Below are experts of layer 12 (counted from 0) of a mixture-of-experts language model. Rows are named router (the router's row for the expert), gate (a neuron's input weights, with its number), up (a neuron's input weights, with its number) and show model dimensions 0-95. Each number is 128 + 24 x the weight over its row's rms, rounded and kept within 0 to 255. Numbers have three digits each.
After each expert's rows: "mostly gets" lists some tokens that are sent to it at least half of the time. This comes from a sample of Wikipedia text that the model never trained on.

# expert 36
router:175130147131094136140145089134127108083122140114118142130155084113114146130161132093118118142123130113108103125145113159095119115124151146095137159161096109114169084110081137127111079142092100148113108162165176113089101128139123144154149107107124144142124151127127127154154124149118108140
gate0:107134116146150184113104101146102168116130086108123134121135130131110099138179143118140142110137120127108093124118149101156124092158121142139117142105141154114102075186147102106083155145140166136129111128171105134117132147125109132107141108129127168148123139103071109115089133197153098131
up0:135159137147137099100132113099113129112092115166125122141101076124143125142070110112146063133164087156109133174115155119167195098117095113134111106115127139086148146086103140128112124132093126124165103109146119114157074098137180159145108137171145099169112150137127131112138096148136097065
mostly gets: " Nominated", " Actress", " comedy", " Choice", " Won", " Best"

# expert 104
router:149113130124138151133108174111144123158131157135132105100144096170091114105108147145116099113115144114071131138101110140163178149126104144123140113101169151130101136122097149113157105109124097108143151091166142106128131136160087132146101121147117143129134090117147154149095110108122117126
gate0:152118134168095115126124119099132097144136167071134135114063179132112107131135136126089144139147127120101143136152114111087135144119109171164149138138124155149148154110131135117188098119115078139126120158146127149114110084140142126140144148099116154087121143115155139127093153124127135114
up0:112165176106159107175127153114140099174150153160125154154134117171109152099086130118094103088100096148103137098120091117172100127144126138146088115124174143139127124083135122123116133133136172138162154124122135101120141092148108122092121156127153101164164159108131112131134075124087148145
mostly gets: " Socorro", " LINEAR", " Lemmon", "incumbent", " Spacewatch", " Chevrolet"

# expert 59
router:077149135116171140124099137149125150106111122132149100162146092121104133160106098123126123090140132137162116142153138156094093142119176099137133134110116104111172159123134145172137173125145121103153134134113126128144115134100118126109111135119096148136089120142086084132108106101126109143
gate0:157113124130114147136111122134104157136107120158128100097157129114106117174147149097094098097155150140088112136106094145120099162109112105111144108117192175132150116077111119153116114106125117095147178110130153137118087127139119116105157119103084124165122137104123164082117098114105099114
up0:154103125071114149141154129097138101126135129157125149135130126157122132131133137128159119105156112112127141134145107127144159105136105167106074112083127122111111121086130108104097092177160121118138137111144160175100122123088129128102143131127145157114156128131142166080100118082111096150
mostly gets: " near", " nearby", " renamed", " include", " across", " Upper"

# expert 89
router:169155122134100103107109154127117118141140154097117121149103162156137155147157156159120156161108119125144115149156155153176148145130158129181126116113106120170119123136124103104104116146158156145122104119123114171136142120133093158138172129141122091168162105113142133153125141137109123116
gate0:128137162160088121142139166109146147143128157146120180190155109126080111158140132117134120130157175174113090126087157151088107108148162184149131170111129109152118093140171107153146127114120192109135166121129129163151132157138145140117150115101117134151118162145118122118136148133092129086
up0:061147177118122136100161115116167139134133101166139103100126079142118110108098112160140142069136122100117170128159115166107105141149046121127097108120124103120089118124119136105104117177159118124093178096141139157122103114165100137110110127116120120103131111131153123167120102145131118165
mostly gets: " ", " £", " Spouse"

# expert 82
router:099123117169177153132123157143104147079138158093134090116152127116144113121060117086114095113103103138130142146119162117105168116121115085149101118149095117125150146140138137108116147118147098118123073150128152167083100091123104134131103145119115146145095137131131161096073143104154106126
gate0:144126116107126068139116139136133156122119111116130168093111129149132133159124123131082128116088083128116087104119137106143171154131119100138154171134153113135126140156131104145128130115121148123140079092133132162110097110152128080123110092150108156116106110124129126133144168149100130193
up0:151126124146148149143128115098151106162120107176110195121133124081113093134151122132163158152123150120152132121131133155130121144137138123158167174135118141103119120115125141160151085131150124135088155106144143137146098127125080115132154145122135131151123110127173128131170185136089132166
mostly gets: " until", "After", " before", " After", " without", " During"

# expert 94
router:156093158068161164122143145139125083110120135133147130108142111165082161143125145100174137093154146085133118123136108185124128125152118122115141102120114132125115136139135102102178083137164093133102165097140111110155141123134121143141156146167156134130114077123154114113181081108077120134
gate0:108137095132104146104117120098095093114104121117096150123135133129122146100119149128143154138200128127180128132141135139151115163177119080114139111104093133127152083090165083141142162142111134126137138143133108144123134097163147140153112161160169130117150098112137145099110171152120139139
up0:128103104135074098099134141102144098093114115119153121126130116100155167135119127146169099153137095126121146110119143120116115178154155152124109134152092171105113098141154115131186133128100107155156103102163145110065141168113115139127108127128155145118110104139112125123141136119117133163
mostly gets: " JPL", " FW", " MF", " Socorro", " LINEAR", " DF"

# expert 13
router:183130158145152094125116112102114125127125130092116143122119172131140134136171130142155146143129126160183098143137131162136133126148151168150149110089121136142150109152136093093103121144134131165127106094117108152131072158136122154121158122102138072118163106129145113135100114151117107132
gate0:139156142094127118119144141153145090128133101148127136131143132137142097128098150140110139135134122175147161155151135178034148123113144100143099118140141173159158140178133126136100094144134149147132146068142151143081153130118102124135154119138126163135153111106138150158165119113106106177
up0:138086134123092139106149186164133124103132132147087127110150127139097080124166152128142134130137111145135134154140114112199113122095186121145091155098097133121119145124110162149152141126107124129129133098138182134169147154129122142106118103129127111141098163118126138139115133106083144204
mostly gets: " $", " £", " Density", " www", " ", " Spouse"

# expert 56
router:162136125130133134124126082119131123100092131120118150138126083082147148145151111107128119123115169141153125126131172154089114077112120125083151134194071108115160106124117138126114130105102099159117093172173128132108104130121148162122151133095100128133107123127119138150125111159099131149
gate0:159110110135205175136114134136115130179096128134107163110151155125138134114097121119168135106111145109157131130136147133169111111121121158137153187122115097134139106145052152093107124111173139113131143116155105175083116158097121158117121117136093127128152193119091119084133107174141129123
up0:109127103101132165110135133067181118125146106142104136109107157134104098174146121138157155144113127126121131085164128143156146140187087147149149116133126117152116098115169118138042128087123126132143122149127155152101126113159145132147119147110159107155147123155133073151098135163141086122
mostly gets: " starring", " comedy", " premiered", " Hindi", " released", " directed"

# expert 63
router:106154158111155146162080157133122151121174127142147148110156127112158111147100098106104091119111114138141157154110140151132093111095109108128093143158143150096165112141115163120105143104123105158132139164119135124120090145104097171125145143081113101172102105130109129160105106157111113143
gate0:109130153123140120088059132154118144157123143146109131150133135114110139110082085130118073106130089120142148129157085143138140127104134122134147133113111086155109161124168115145123140125174132128123146100146154136132118128194124158156171154170120111175049150181133124119120128166159116119
up0:120141139179126120165126134129096113162133161108139140121160140115103110091161115104164155122115103092107106150091126151134154170128139130159121125122151136111151157128081123181153160088101126191141157124131138105114127157112137114126149102114143131142135082153132124166114099155161130092
mostly gets: "On", " among", "In", " During", " In", " on"